Experts of a small language model: vocabulary 16384.
Below are experts of layer 6 (counted from 0) of a mixture-of-experts language model. Rows are named up (a neuron's input weights, with its number), down (a neuron's output weights, with its number) and show model dimensions 192-255. Each number is 500 + 40 x the weight over its row's rms, rounded and kept within 0 to 999. Numbers have three digits each.
Before each expert's rows: "mostly gets" lists some tokens that are sent to it at least half of the time; "raises" lists some tokens whose logits its average output raises strongly, later layers aside. This comes from a sample of Wikipedia text that the model never trained on.

# expert 7
mostly gets: " —;", "|---|---|---|---|---|\n", " Chief", " LINEAR", " JPL", "|---|---|---|\n"
raises: " Succeeded", " Chevrolet", "Episode"
up0:423454471488515516479421515476483473454509544589520509578429525494456593551523598490479494529492565522549537490473496515537457503465513542456489514573489558527487534465547510492487501489498571
down0:443477506405521463500419492496453512502471496513499467565501473512442468471593580473498527600480444508543483499404585522448435624571532497480421478546542475515482530497500441532491484497477489
up1:470503485428547526437530536516528454443510492454428516498462536401454496459547546529528506480507574476474508514482499507490468437488465567552500537475497458475459533524459502525535461425482510
down1:436452474484512538492563504493472478513528464456457474542479442437439478490445493508580455476486561618462539569483496525518473511507530501493514513555526446493515530509503550504514513488596549
up2:499519469507514503454516610486480525536431431484507485517554500516543516477547478464520428477538551477509508456514459526487463514457458474590454423565463547540564552559483568501439545558470521
down2:502538546505590549474517587461479463526508459516530534551462434452511569477531520421524559513446537444444522539481542582466485450426503464528542525475489470493457423545490438526472514479480529
up3:525420540480576525486533471454555521505499422514509545558455491500505502534486607444477554440495454483493491502418565434527477492563474526558475529476484430596528447520471563542518494504487471
down3:503478482493490444522529557408482489504503551419505490488470487555508454438495531540539480425489541490463419528472517482514537526478480464467489514545531499545486572497534508585523561500545455
up4:550563514437479527455500559420471489462558450437457415463510462482491500469474438541501527541472444462546450451509462502479511434464545527539587401543482566560476427524501472467512555503487479
down4:488473487515534449512556506537429498459492522452465497439453497423514497549561457430522475519596469485476501503464537412432472496534547489487491461515509490419483468550426552537546440458481547
up5:524529497401474507532515497504534493458517525514469488515490483459588542501497482489488600514514480473550474451500555455445530544530475363537517525482437541543517439459503590529487527497523523
down5:493526439513461584540482480512524559501451501525455501525457495520444440505463483480501517518481531517442602528514493485514464501483507484546433492592455493519460509551503521473502564528450534
up6:568451523559505450511544510452512554444478505491535554501484514546532573429575496464498507623503496454582548480555469505483452538542439496510473563481452447467525500475452518471468540507597491
down6:514486545414460551495485468551547533538395509510479551559460463529482503513448509411488562544479525540405518575527492531564485501525457460467535485525520344539506522486503449569507470486558499
up7:483456507477507546422501525452518565430571480578488518492478491561604502507494482493465516513518452470463466491435573455610514532571506476520463448487565401540502430432481530458492474517470442
down7:532601472509577496531450471473404478537551540451541527528511533507551477518492523457415595415515495531493523526474554461452474462525497479465472476608478520462489531507545495436510608488453525
up8:539474499489520541488465496448423544436518483448468507513480478429415501496514498559448509504415480490521480447494495509483496553517587455544444456529474452470495479523491481436607533443477537
down8:544510560547578544486441483497488463501490468491508563472473521485553545467424515545524462529585462468528436529586546537525586430488439611444561496505561504433450491543492467487563490563533500
up9:557502517494510556458503479618463564499473485504486526544476387513431463571449450569513488485451551461553541482502581454481528454489560502530418573486514497558515430531513418507575527497511447
down9:522535443513505537507436476506505536512501474499505461473521529568449466518507492546540449472549443488512534520521564538480517515482412457478555539505558508487526518556436526508473504508615513
up10:518505495450522537565481557475451598472581512446539464541512508419420451493560508539414509521485519462524488535531476564477493455547508490529508445518515537547468534503573512531553492440500521
down10:479455591510530488554535520479554468543537459543483569513470526512487452488458552464508479435514481441546495500593466490522468552558564507481563469498534472496485492462477531496529510500518491
up11:502513451508434486545490544477490466496543529441526491517434508451488532523558423448463543573461467450527444443480518439429529520513526439525489483520470443539501509495449554550443524426486521
down11:510518494550397568424497472468460524537502534495472510432425420551510475487561513566566499511512501507430438463619504531490511484460479490465547489540531495480543555485437487479490466583507478
up12:495499550550536557472530496412530537494516497452483502507484517570538484466439498470595547504441462420426509508561506483506414584557478505458512445518520439606456443525555531506496484498504497
down12:439473496510511400428470518538489480473438488486515515536494511546511396531532523523464455510542474510505517445471434504482479533492517435483449488447474487498537549504522484494524530469530501
up13:575480578551546527486475548533460509449486476529461531493486444474465544488451467500510502520510509569461524453457492416418490477519523448529509446479541492538514555487496478491475479451544538
down13:487424552551486477542483557559481514451530459496502561514494509442450468445466464468530458508442542487466587522529411476451508460566566538538541451519548518478550494487544532544496410493574542
up14:494512496592497543515486517499557522471500553494489539464543496480487494503594547544504457518548534503447481445438398455498569517467473473512464579511476530523466449502471509570520476485441459
down14:462522461464471484496491461466502540495454450462484494576528491566468507469528460483501434478464493492504485496471435487527544530546493512468514530432498531504521507431511480537462516474584434
up15:532526446471553580502464544478498516509545492482444480576394505511475516530501514479450527549494516455386510471491501458515505461509461478447500429547476483519511496530498489524573453510511535
down15:557465542516498562491450455526495487466518478467526469534451482476530519483481534469549491447523538523537470481470504484500473529434527497505421429489457459436445469505554474477467551507513551
up16:579507503441466477556466497465533461445499529484511508465497496484485486510488449555514525594462512519542418533495435485497592494488471488482480506457483542504560519584432467547542467457496519
down16:510467505465527474441528513486493569455463525481463443545584525546452604451561500569486478493459494446563568518482503529555403558473525510469554595529478515490463441435468466438460449548463514
up17:542503487521467544463474500544463465440501608504463433565421543522475463503501473552442527463513470463453514513534545495456522439462541466423556524553499577523533478504433535527527490458431535
down17:466548492506463536449470487568485556507458490584419488511530497562489495535483445523485551505531512467501513512471504480523485575532524495519514483538460448500523490521515432534440511483530575
up18:499483389457543458482461521498523484466515508501509473479552452441469467471442535526512548521516501512459535488507501469473534569610481461542486405505440466511568462497513446467481438507464498
down18:570531456487431532527455494499524459483489496562498520490496519456457535499503472477493529575462563485496496498435550498531501466522507498564505488494473535508513514455494506517475479463426459

# expert 4
mostly gets: " |\n\n", ").\n\n", ".\n", ".\"\n\n", ".\n\n", " ==\n\n"
raises: " ", "-", ".", " \""
up0:526511544486503525444508513497526405553567521512438528508509441507499548471425566500532521535504503436465579470522503529475466479510513535546481497421473472527602437528527501553537497485461573
down0:447568479494438413416575520458516500610439450544457498457503492488463519444445476510561581546539571501541521430548542534437504501565519476457541428460551555386591500494543483551497394535455466
up1:483534473526546537464552477558469525513508556474529535436505558464478505506568409565503520544525513475537546456501498460517505500534584592475509504546485468541504529463505573561587538571557538
down1:461525532470455527555460464502491487588474494521534509450517557505456534453391480535473536457462492486456588449472479501574519528483524552459511556520564529516443487480491489506461493487584484
up2:460488476495541412457577490429448459514469560508405538455550506526508552530605484532477426509500532471505551472580583460442511495488505453510503493535485488568483510513526561556541485528523555
down2:524473515429505474480497507539435581511429534508501426465448450563464424526587551439493510559550444550504486524537503584489524517493485556484471408510522555503571462517516508500512526479520519
up3:597467465528533471498483544555472456486497525574519491485517545438419390499536449495507540493505483517499502485566438535452415519461503550429530482502412494544528541526481473595465532521569416
down3:477515479485492514542479494564453572490505443519554446521530527551466482501421496582514392509481480493473496496508530551483514465519465503525524494487478492509521546441422483536473490452471559
up4:527504539538537480423481474492529474484499553514501454539479477492499520540380558468512461549419582503474522537429491471511532500501529525472456468514486518505514595502509428575559591557591511
down4:526462499523571582509545537528579511424478469464418487521554530498590534498520476519463510550537558506524510442507471457499494497477518486525427497535508487513545559524485470520486551572464499
up5:514554482526437566560520541522518432441548490549560442525493545573466504472474449451450447499479441528535503503429496465535503501402509457510521546527439483478588506549537484540489478481441514
down5:483476510538500414475530474501440470545475498492514559497463563533474522622472530518556490497502540512524520552533494494461485527550531569584488528476481513487548449477547537536569427539500454
up6:486513473481543531480560517510471552485462477467493538526445570495433447482490527497528430556527549504533556575416580545415488483406511518462498508487534512555446490463593512506518462467481492
down6:486450476554501537554478503495553510493464548483484557581472509523455490463570469505520515498534442511464517483485519509504488467446450390469455459470425456476543466483486533472476529473494487
up7:503453522522437531459455463541456497500496538440510501528521492512543517524552575511526527489564542493533586500506508481424415482461492480510463408507519497425532522463507548486543502472431504
down7:551553520515554493489559511483509562571494512475460492454504455514514558476521490462540549432521505487468457507567547499513564494391527533441510485472485577539452532452524459503510552453513484
up8:490489500518475499468533566372532505497565548497513509503509550537451514508460550564523501527497522521511506525474562537475491540491441561531491518500549473468481449488475559495537548444447564
down8:461435474511559588532497487475470535506486473555504441433515563537528478502436441506525511546480523430448494580450540536462429528468486466530430556521481479455524560544532549407523455498493483
up9:517538523491500448529520516447487491545493554456539522499475487459504472555523571533529446524506582498490478573479536528493452505505473508448500506434486397569505478476521536481580473549492524
down9:511566504474543481501563448522521523502562515516429499431447520573453524571517561523534521535514478521459456511487502423456485479411464442525505526489523447536488413506515483564507529498548461
up10:523530536480494503531508537438471396431471451526520528532508409556492517601467504485521548506476427548489496455522445420509547495510403543495540557529482451541489507477527510498492487428512481
down10:543554455550546509531515519543509505499503480556458525474558498525487618537475513434469515413476554464473498440507504481507470437524438581550515447512497500567588527488525470539543498495463495
up11:580536453532458424500498439439531479500548473497480439492544527523520498434549525499533563473440483529496449448461493536564448527485595512487582493499511507505496477500488577442455507514518472
down11:555492509549523532506467495518530537501533526382415488428412510564497528524468454512501462515510469594409506485444559418476540552505555483560519541470509513483547494439442499542487469506576465
up12:505507459497529482492452476477473531503500559574597549516469498472492459494457469462471522484476459510491411495471515531544447550444550450455475533515491469512471519499546543516550475469537526
down12:558548452489510450520466488473451604469524516452478558398476477460472485511478505492555519495443501495509506534459489562451506503456473515481570482455476533558563525465516476459554508529430521
up13:514499438491503541536460511497455463509537537442483540481476569526447478504393560471542536509418473601509515516482483518472420515512464397503561551488482496570506510487514543557590478524495533
down13:460485480444573479477460506509516478546490526490481460456547517517590496484493442539462479502485491453512562544492517479536463490510506444540458470464498517497415518494563499475477506470537480
up14:481426484492537490474556501447526497471546489504494465466492536476560504554529473415497496477526499470532535469440508473558441533452462484535532428514538441475533567497570457512515551534522487
down14:476448454477464487476502544510425456482534501485456524434493536561477555508499460458447511526522470518534462478546510470362480392517456541520513512460538505558449486532414507502499429480507486
up15:423513503473519497523447427519497505488522431506512538518518520542442444523563487592497544469517462455395546514543504540459496466439478485535491424513511522595496499585538474519488497427575460
down15:544491489444498422523526447464507535481473496535503508483499512457431470545484442451519484453460485460476484494526441471524512510522513466495537454472523508466493519480471501514517562500462503
up16:529556468506469514476523504527439510469587455511470547494527535503515465470579548547543518553439508556465550533484466460539546476473463530458521401548499609504532504557528480640484525451492555
down16:506416520493484510470536437500473475525538534522480519499473524539506422531396471568567409506503495526524482443474511525483511492506555478510505526461447506499573498535462474471531512486466396
up17:509433482463480449481424497482524489501517543468475491467478506475531537497484495503514454460482397559499537443536514573506522519500484495545440477455561511488498453499517476491483415466541511
down17:511491480545540455517479508519476502504433468471480439458491566476444535508553471477512476449491567502536515490474506557503530493522425511496582471486457519514469515459536609460511503492522519
up18:484474571483441497466476510541576522555503514533455420547557573492497532473403517494546500478514573574551598490493492509462499422520462472430526547418470463545447426457484525586470543483483483
down18:492546510545463415556545512505533532481607459453452443444590486500532516498546458576523452490541487470478532421566466502484506482509498545454468437520417536564485494528495455527480443506523493

# expert 5
mostly gets: ".\n\n", ").\n\n", ".\"\n\n", ".\n", "\".\n\n", " ==\n"
raises: "201", "202", "199", "198"
up0:476522504503409515364527480505452464497506451645497442529508544522501538506479527465533564525501407492548503386486566503477494523491497442482486528502485464543463493497519562481524506497495536
down0:480486453496491565433518416557471496480446554503421576462451437459544531446505463508479481476538385533462591446488527485522563482509459502548531498489473573528575515467542503577446483456493537
up1:516476495480475485460521560467509497459529495466546557496507563569445428554546523508518510524520425521482514498537546474565536486485460511509421492579480484593496466541620607492524526520451473
down1:487462509527540491526539583538539472491474502516434563474515541531471524474471427558533488468500480440555530547409537545465454390467470517490473522451487494535508483420544500448488454519460476
up2:459506499500517467479460517524509555545562518441502525516541540564573506460487480480457539554551466464505503495492538490441481562464523572548447537462441504481464494516464497469507501507439443
down2:411543551392429492455428543456464468402524524446533549548546503536515411584516484497474477490537518547560486502479465484496511415484511506527503512510532506426467436559515449504478511485553480
up3:499488519469414470447486496489425491426518521448495436529557454411451578525533578483470487516512450533507511437498475474472482537507498508514518477569513519461465558533511517428456539533432442
down3:564528520537486506509503501496579396548497504507480489445473492514492431609491412521506549504571563414487540482500470495466492553449490486577524490556496505505487547518506514494497522515569513
up4:498481465441507490566519479492527552533451507492495561541468503537523485484544559435502459468539567500539460565469534459587512425469471440567579424465542396482535520487516404512484487486497493
down4:535497508443430504470512468451543479483504525482495492518570550432433479484496480496498507394459484485528551509460433573468491533536469549593513452487540483492477486477469538578493444489492446
up5:477530488527458505507492468472527474553526502493523471519546581513519549498501430482518592556515569483481507509489553507520525511514402483512487580460413406520475604582517541441486497419513518
down5:472533549533537605551550524479525430494549459460461495445464507494480538501468470495502479532492445497507486470473433473595478461543472482495509498509449583503532469462466470486513458510515537
up6:476431452529563548439479493569479552470517560523505503496551508526479514548491524415562493494482518495502535477484516511547448449537486506508502518489525444510564515525489521522504533483482485
down6:483507564426511476482544458440467588491484544528482514429544499477517519534507531435490508559554474484509468472475454572530556438490467499510522426463499538501485488514521559512492533528481574
up7:470556489478559452410490495502440502528513504522461461518490494472555517523517505573433519497549494477471553484505388483463510506473514495466470502585469529563473451501538464444525510481546456
down7:556528457588477507513481530450520404467427474494538509452521503500448516502529485396562543489489497527527580457485458478547514546552494458525473485434518553468547535510435481470443433499541514
up8:538488495485490460545431542421494507537485537618521515465507440514469496539570517541453511467526549532554510544497522523580554488480515564517506475466505479537455554501526484542604425504481558
down8:489503462485525436475488464584472443539591482559512422489453515516482485478432552542494528461522475534484487524512475495508458519528545455488560488499476429470521502490451458507503454538519437
up9:493419471390545457486508554493474481536498505460508518505562565459533512531511501535445502498595483552497527537499537496521490514477541455467447464537527505529497518519452558512533476504430551
down9:490450492456484555461584457501541516499506500527542511527505499465444462539512497535499419526521476557496504502521522512597452467531501513538550485481472447528526555467509503496546515506532499
up10:481449472543524607534482451495509449414502491492546537561490544498504459507462489428434518544447449547490467462466456473509439469540455529527464531531506473475485476520539473514415552473514486
down10:596509525441508474541571503435484464461473443487535561530477515509567489529472516463494492551541525514548475551477549527486498478455522483501411537548531503487496540490459513486432514576480510
up11:481489418553443438490477595494464490503586518523547480442511450437518540535493522432526504497497420460474511461457458554465479524476480480458478551465502427557505508471487589477584495563480459
down11:532415547470452460445486451485508609563507479538519553568476492499520496491507532565547492507492562540523511486587563511531465470449564494443527480499471534500480494497489530505505543490505485
up12:493426424478460501425453525451445505475504478608576457460499493542440478459468509527482511525450435498491556516502497444472438457444423482483516502487490497453408518582483526487475514489550543
down12:505459497479448512477484453518546507464479497471456457537425473488484524512457439530507478440495408445609499483467505463500492519563470540515546458464491468558538516474459477438463479522505418
up13:504557525477445485540542468518544522473566496568533517512526497458493542508527461500433447509532478452481504414439543542504524520551490598492485544490534552598472485525484524573419574470565391
down13:524445418451489518569569357514493500531515463522446524503510474554490541514529461434423549485481465501463494521482488497511502530458527456477482453499461476488524500482473431522487485452466515
up14:507462503504490516469536506468473509449605557525499495589483451555471475482447543440503532416462456497436540498498533480438486540472538438542457512494579392435525499450491498564497456507463455
down14:458528547488503492481519486521507462529554574478522508461416495455522496492464584538472469595446510581437440488553491470565469513509516448508505513424510442537502494527556494483533480531507480
up15:507542488453444543528489516496488487515538425471512563434456497463495459496498485420518439502551544585463441527509492461463497478497534459542452556472517545465497494550561523479487484501510553
down15:473499496434492479515520556541524463433464451438490486431495499474458478476533460539476464501550507469488523579451479476530463442525466517515551492509477479520495527537554493482556495462537499
up16:462548500501533487465520509402450522514470476466590450537498510508443442457526520505506529474394462474570556558529488483508536491508508506511539473513531490548567440517559456522414534472526502
down16:466525474545517545583488450470497501543502538536435559473506480505556560535540505463496461509468484454439555490494476524482500529505405455538530519476493527507477542541506495469494488574431498
up17:504444535564476451527549493511500540507479491522520512482507550506502435506586521465458441511530483530496465465531560493468424435445536450447400473492532507498528493493507569437474611453411548
down17:484505478546512446567499516447505469548513471478461556453484544470525534534537523497469477515547520459524491517544463538500470473489446389541581485496454537522452478475472525522520483565511450
up18:487555473506472504479455481497410437490556547536517512418500469488548541520525469500476510580527541431470589567466513457461477469560497529552467512566460461459549468509484502474446515517474485
down18:554545498448556458547478548445489504468471511459577458483508508548531486537464491508532434475505453519538388435428478498471539535440518527480525426487493523544416517592537525541497497437608430

# expert 12
mostly gets: " season", " career", " team", " Award", " League", " football"
raises: ".\n\n", " (\"", ".\n", ",", " and", "."
up0:421476465471538462487475512497471522487487503505524531533527508530502550498485496532515476551481494453568478496447514546482546455465416430512445518511449456493467506503423531562509531488465527
down0:434494465483536446508486537571465492489472448442470458435540544441541492565500518414504452503484490485476527577509547523529515462470513477480552471535532466569481493493470494453456540529539514
up1:522462549473545488447458473477511482457515506482508483504461524502505552499437529491429448516490483481393503446511488483499480542527589477481513445520463491557564534531561492588514506525517477
down1:508488466519490465470543502565541496530524494540517428471495464566465545470534441561488524471493441569491517442506531490425494567567473462521456488522497509437567446596476463457440543458512496
up2:506507458484461495510457450437511524500486561571552494499472455527487515378458512492569493469497458545586497489483510518449475521494439486464518462499459455584482491499571528434511523480464458
down2:587437472524534515518520496463511478442526510495525501490515490497455476495487546544415527501515485528464513491474461524495555485420445484512464521434490435507532490407555555505507463530456464
up3:476541495480536513509459515537523518453505403522497505495436484483478487532510543503489446534490514510447513430558504565442529497539471431510478460538580440475551522493547565493503486466421507
down3:466462521426482522568564457488464531511466518524468483457556648497544520547528458564481521484562546508500497566487493470451535496465476565514527429463437486473551500472505567557554436468529480
up4:481558541496541552476527504575511532500515543572394475504516553499520465514464490484499532439482583482504558437514506550485501493541491385517512445486535501476434429528462473538473454502535469
down4:465536547531521500465470522591486502550474511527481457520515518501443491466535543540475516448512466530465527464498457434415529507440529548552485523443453425478523466524504535523501478494540503
up5:546489496495573486526564518522473547472546566498478460523446512496422534413531535487566494474478530512520493486492490448483473413567429433591453464545491429494577460566517492458502481538514538
down5:493501481471463499494548492536500520495470540472474487496447540455460467426458550472490549549473449507568398434558513556500502510497462480533500515548501575510494487514506456512534449527503511
up6:449492524426539453517492430533512513448440560535490548528538439486509534440522491574561504519420541484496463500479529469462481483528519495528489514514518535529495473531494558473447477534465495
down6:544492493437538457512455497513500501553462480537468468518535418521458465427467523463484421530456510495534445544539485489463457591527491544461502587499466512532477473550489478497482543457446517
up7:478536534517522540512533430501430514480544605468549567533480461472550538491442519526526446504466532524462523568410410443492535443519494465503423414550514511478468535538515504537530513615478461
down7:511475483489526515537517511548490471588546474449485553516491516394466515554476536534487500547488500502486488531512508471537545535475466557476498502464543447487541508508515535565520499439583520
up8:474521500521546573501550495544474425533514473518519469586453490501545490514423424476505475429438535463463485455508439471496526559517437536520453506466445528437509521538553422530499484454483487
down8:507501521508520505536486532504553480527500620529500524508545481551476519484409517361530512482577488527497457414414449543530478537543543467511449553422484500486452514512512340491479512496467500
up9:509516498485481440532505565503527600560471519487482505553469520499494559547520465542522536464506466452485515524516480539478467442601490443457425503496579435471568477461530455527479495522556594
down9:477542566510452513470391508496476549566476540472447509474481576465521565569493477512477500491509506513515506435482488461484476525590567502493466416586443517541477551473468450484469487485524510
up10:485458473513544451550473527499503451473550447481520417544496609484561533555478483476482520479516481485491484446463524446485428519497515487564525541488518505468530452527440467464486472434532490
down10:516460441597469478566552553471481534469474521546440496526479513463527528575480490443531468519481474563402519502525502478499451456560530553427523519551539494452521484504438494593584508519459515
up11:588579545449509466425476436453482533530529518465540508453497498508430465492508520567492592498589455479509408422508478532492516447508484471519472474530511494542473518593522525537468575523536477
down11:466473595531445555517577467420448505451484538488484534526472579525529425507478603479441600513513459525553507443447474470459524527500488491458586538522538465496538503553545467436545496495459502
up12:503537543568540539498485511525465458450515522533546563542498416499503511492502536490526510546460445484426540438494466470436493554523485514511506494560488494535475500546443519505527474484415537
down12:554508547463543567508490493487420520524454466536483479417529465520535478493548500494561555500509523482564477538494510431486544475546507551483478459500487558469505509582506412469548491555546508
up13:614472508473573503475486525560520469492505559460580524490453507503476541460472541534511534453470541507617505502457509460519469553540518448555558515557476478475506503491473505463438524562578482
down13:453580454440470518522493507503470431577506547527518523537455514555520465517504524542467437554470505425463469500512486500580459496463504498424520571483615495522559500429474494508488466468530480
up14:506482539511532487501492497517438538446595512528476559527488407502501589472543556525578522541507493492554443474514470489563545384493389470531520456468482536484530514520492554519523527488534520
down14:470561545499480483595492461461504514524558577527454453474534550576461532472479563527481491548466528505460531454504423500450512533480532539519457482495526538542468543473476521537508532533449394
up15:548555534477501547470453486504504516548501574517479517508493567517534523507487514476521475435469516528523500503459542506466507500468512451508485462483528490482450537556550472538464490482495468
down15:513398400466467485479492501513542485527477396461445508485477447498485523511547451411502467490477508436510458482472483462531500444515507529469480558438504536457528497487492507493494543473413459
up16:457501536438455445566478482517528504544590439506460526524516553548555536509519449483479527492499496451484556476450462469570563490481534523594443500528491564477529520500475513465533437483512479
down16:509541436471510553511489533491570449501478506515515446486421501564468468495460524500475490473497510506488509504451501421458476499505508572504536495488472580467579551425565529562554436493466543
up17:546558543409504412546478542470546498483503551559550520549469515554498470496473465492479483533473507464505470423402520487443583487451440435473503499478547461576539469523487454540517511552580449
down17:567508495502451532429519476496500558529460465493444460524534536499486434499444512522518530440522529476520493461525518456539497487517526553490444469544518473465541542464506465452556401469492561
up18:509578516532540502471468494487525496519566511494475522463538561520528529488449492511506487429534515496549574482422500523524498523459485456528479500473441492494479550483469474538456466439538547
down18:533539502465463526516463454462492495444473473539504545486585498462457509511463523462480511461507440522491420477531438464499508497483443508496521523462423481505495475551521526556432453523506522

# expert 9
mostly gets: "',", " while", " where", " After", ")},", "SI"
raises: " Succeeded", " LINEAR", " ±", " ISBN", " £", " need"
up0:531560489534466475507547473485460551524458493495507469532455489464422437517490581529490437523552491524506506498486490510481470526510438451546550445542553503492551484522444530531475501570485538
down0:552501543445443579488498488506555534493532415523495610525485522475475499489506499503566485493520530501444550481474436534467545482507471546480542525436506527480490446554467521538524460469522489
up1:497525485500481506499519500425497507432515540570434525508484536462485480495463586534440506449517553488494530537536499520475445513554477457529497434512529503452507522529387481408581531479501546
down1:580548483503415539524469445531510458441532493564481555428504587489517492535428492568518457468540521571459532435513494514528555501440505452495431465471418471476457467480478455561455443524497485
up2:534482504504497516458456544485465520562542494529497535544595492523439516442493522544470467503500506534457516492593523485472543534507529497499443515463567460475419563491492547435483508493456487
down2:479411525449572543478467527458456556534481498505484465494500484518465524493469429475435450495513468436516518469486437566453480588578502466594562498532463494470535492523451477453542472523478511
up3:534509423515559444523510511496553521472539561486585427494496498458508514471512535444517524530558552505518506485484405481528450450519461466482525503444414438455450544474527484435527471546472490
down3:470485499503533551462526499532531536496465500556548571496468529559599505515462508502440550508441500581557539561531478417580469479514521516489526470504513547415467484462521548530488591463453554
up4:535577427490461516455524479452512539488485525558556612515525503487539503508492453481548511457561486556532489538451480460510459499500460441521480492523514465470533455586456440497465524560490478
down4:492494472499535508430536468548484526503516470467538517483630493449548546536597533532431524463513457486550551479519446434552486457521527490471491508466454553546526593547484450473468557574445438
up5:542522434431477470547485553456533480398483547493560505535527463507525589464456500496541577486487496527505506476482504471476517544509486524560550416544400500551468522567482447479485454508478460
down5:522487504568538505547445444486559517507518431550445541458445542581455544485461491449491476597466469476517520530541554447491527509558507490506457442479465547455551501540509528555495515477446549
up6:514565480489505494478537473508481532454467447448469516464449544473490525446511548536467537496444615475548502502550496494521495465475472497446527466526475517466558505505471517545494483424534490
down6:521585545501454482548486564539557458548518461551565492501423552511513490535494527531524522482532500492565538423569480506403479516557480402462517456522523509537474465517432545462448548518488432
up7:579485421445510466534425513464468461437489564449570550516467563524434505566521525478538522383473544527560504530432536477551521493586481495545487510392489533480512529519437495396462509553536518
down7:519543509461566467506503453487535456517516541504527566533539517481449529551439503511531519510545451485628517514498454478538543513480520472452516515508441547469525502519482404490505531522506564
up8:461506483462529440563480570520493506492524521533485524547460434444495465434516490495526512535527457570518532562537428482466585488538441470498494564477502412562573497551426514459536509487505523
down8:449490478502555476466478504473466476442497566470510503508520496500557601547574477451558429543550533476538531495583456562517442507495400504470499495532586484499456583531467499544537493455505579
up9:508511438463495450517524567463450493507543526500567505486514400519502484490480506456530501452487476542462490487516465552586524542463444538457582486499511474556528499462538505477505507560598525
down9:515497463466506500533463579554580475542464410583473581464513547428494581534511490508508412479485558498535482442565563470541449491439466556518511528495466485554489616524450512509453414505521516
up10:497539509538510538532506478486509557400529534529450466534522515453502513556469490491547511529609501409473575484486482533497501477457503466496482506502454466444532469520561520578557523498483493
down10:454510529516476482554593474445486534509542506427498499491498497469451539502487537409524445526489502447536548557496493509519530592522532532502480438540534512463438478519541482497429569471512456
up11:408559536454449563467482477614481531474437496523466510498484574407427481487510496520508524462472457512513537513453493460406469481529499482482503417587495519426566488528414533548531461484443579
down11:502511543529435474584488364493521464539558497497483501454467530451513481534469564541512467482489486438438445510529450471491484534519502477538536471527530485490466569479466475502473515475457483
up12:504487478493508564511492506488500493458499552558524456522507413515449524474504491460551523453512452502561509526532413519541528511523463464499526468519481528517495452545464473567516478529527498
down12:480537502444477521557603485498564473495548517559478459468526474537547506540486497497509510544403549494436543465445457553492513494451513476547501531472525459507543556514498476498493515467459531
up13:515479571506493488485480521475539481477522547568455516471545531552520526574521487559484503431506531550449486563518478428516524527528419520469533453508505432458412559419504516505515525506529503
down13:492493478483579465487486460523498591523526503471449564531477513456473576478526509537544529538522468427555514547493530476503452403502485499480453525535530467496425503491510517531437482489544439
up14:527510450505541516523483487427500487519509504569532503529459495513505493432492519515452504493469474525499557504543531505496468456441431521487481499450526545487472485541473491501460503500504471
down14:513489494589499537530478490573459543434504568592473474604471475520495467449550534496506430416428505465526514459553455499482461446512503482515476544475577449549531442546406453527500493449515535
up15:492580507446624540532567533464478539450522444486494461505568441473449532484502493457462528551447550552499517468502502498494609521492458528472562495457547477545524505471588405552467447501575500
down15:459503443523502494460551526525539504463461476499490437484530608488447580506558487520546424445481483453448488477504518549486472550437514525491438462519525501591557564528508505450516421486468471
up16:484496597507469544491487483513450522446580500480489537507502475468510467514444486492521552528427472487499593501520507434450459488483518458489486464538524507496566462496447474486526487493527432
down16:527486464568474552550494422535464557474520482492446481486462547507496545436490512512511581466526539472470527491500493504491554523553472556515476495503441520474569536465540498489518461476540572
up17:531560503382454603522477468521498453490497613647518507547444522509469444469511561514500606518503487507470451496466439489451512438504477458473507443467493497546518479545385526521550514553550473
down17:498561540483560500492519420521470520493501526446489501508436451525531506476467526466467534521513485504462577459476441541485511470475450493431551493462515488489453505561486458453448540534522532
up18:510552536434430540513416541536502537500595543578492515550450484520499501446469521517495579502480535453596430466489539459487505490492487503464453532496479549512549486532543489463453584498452478
down18:514475511476472539544492477569507541504532450512484447469599471512558511553499510473495523513504442517481527505454527488616482527425465493500498506453404513508490568457512481545523486510469526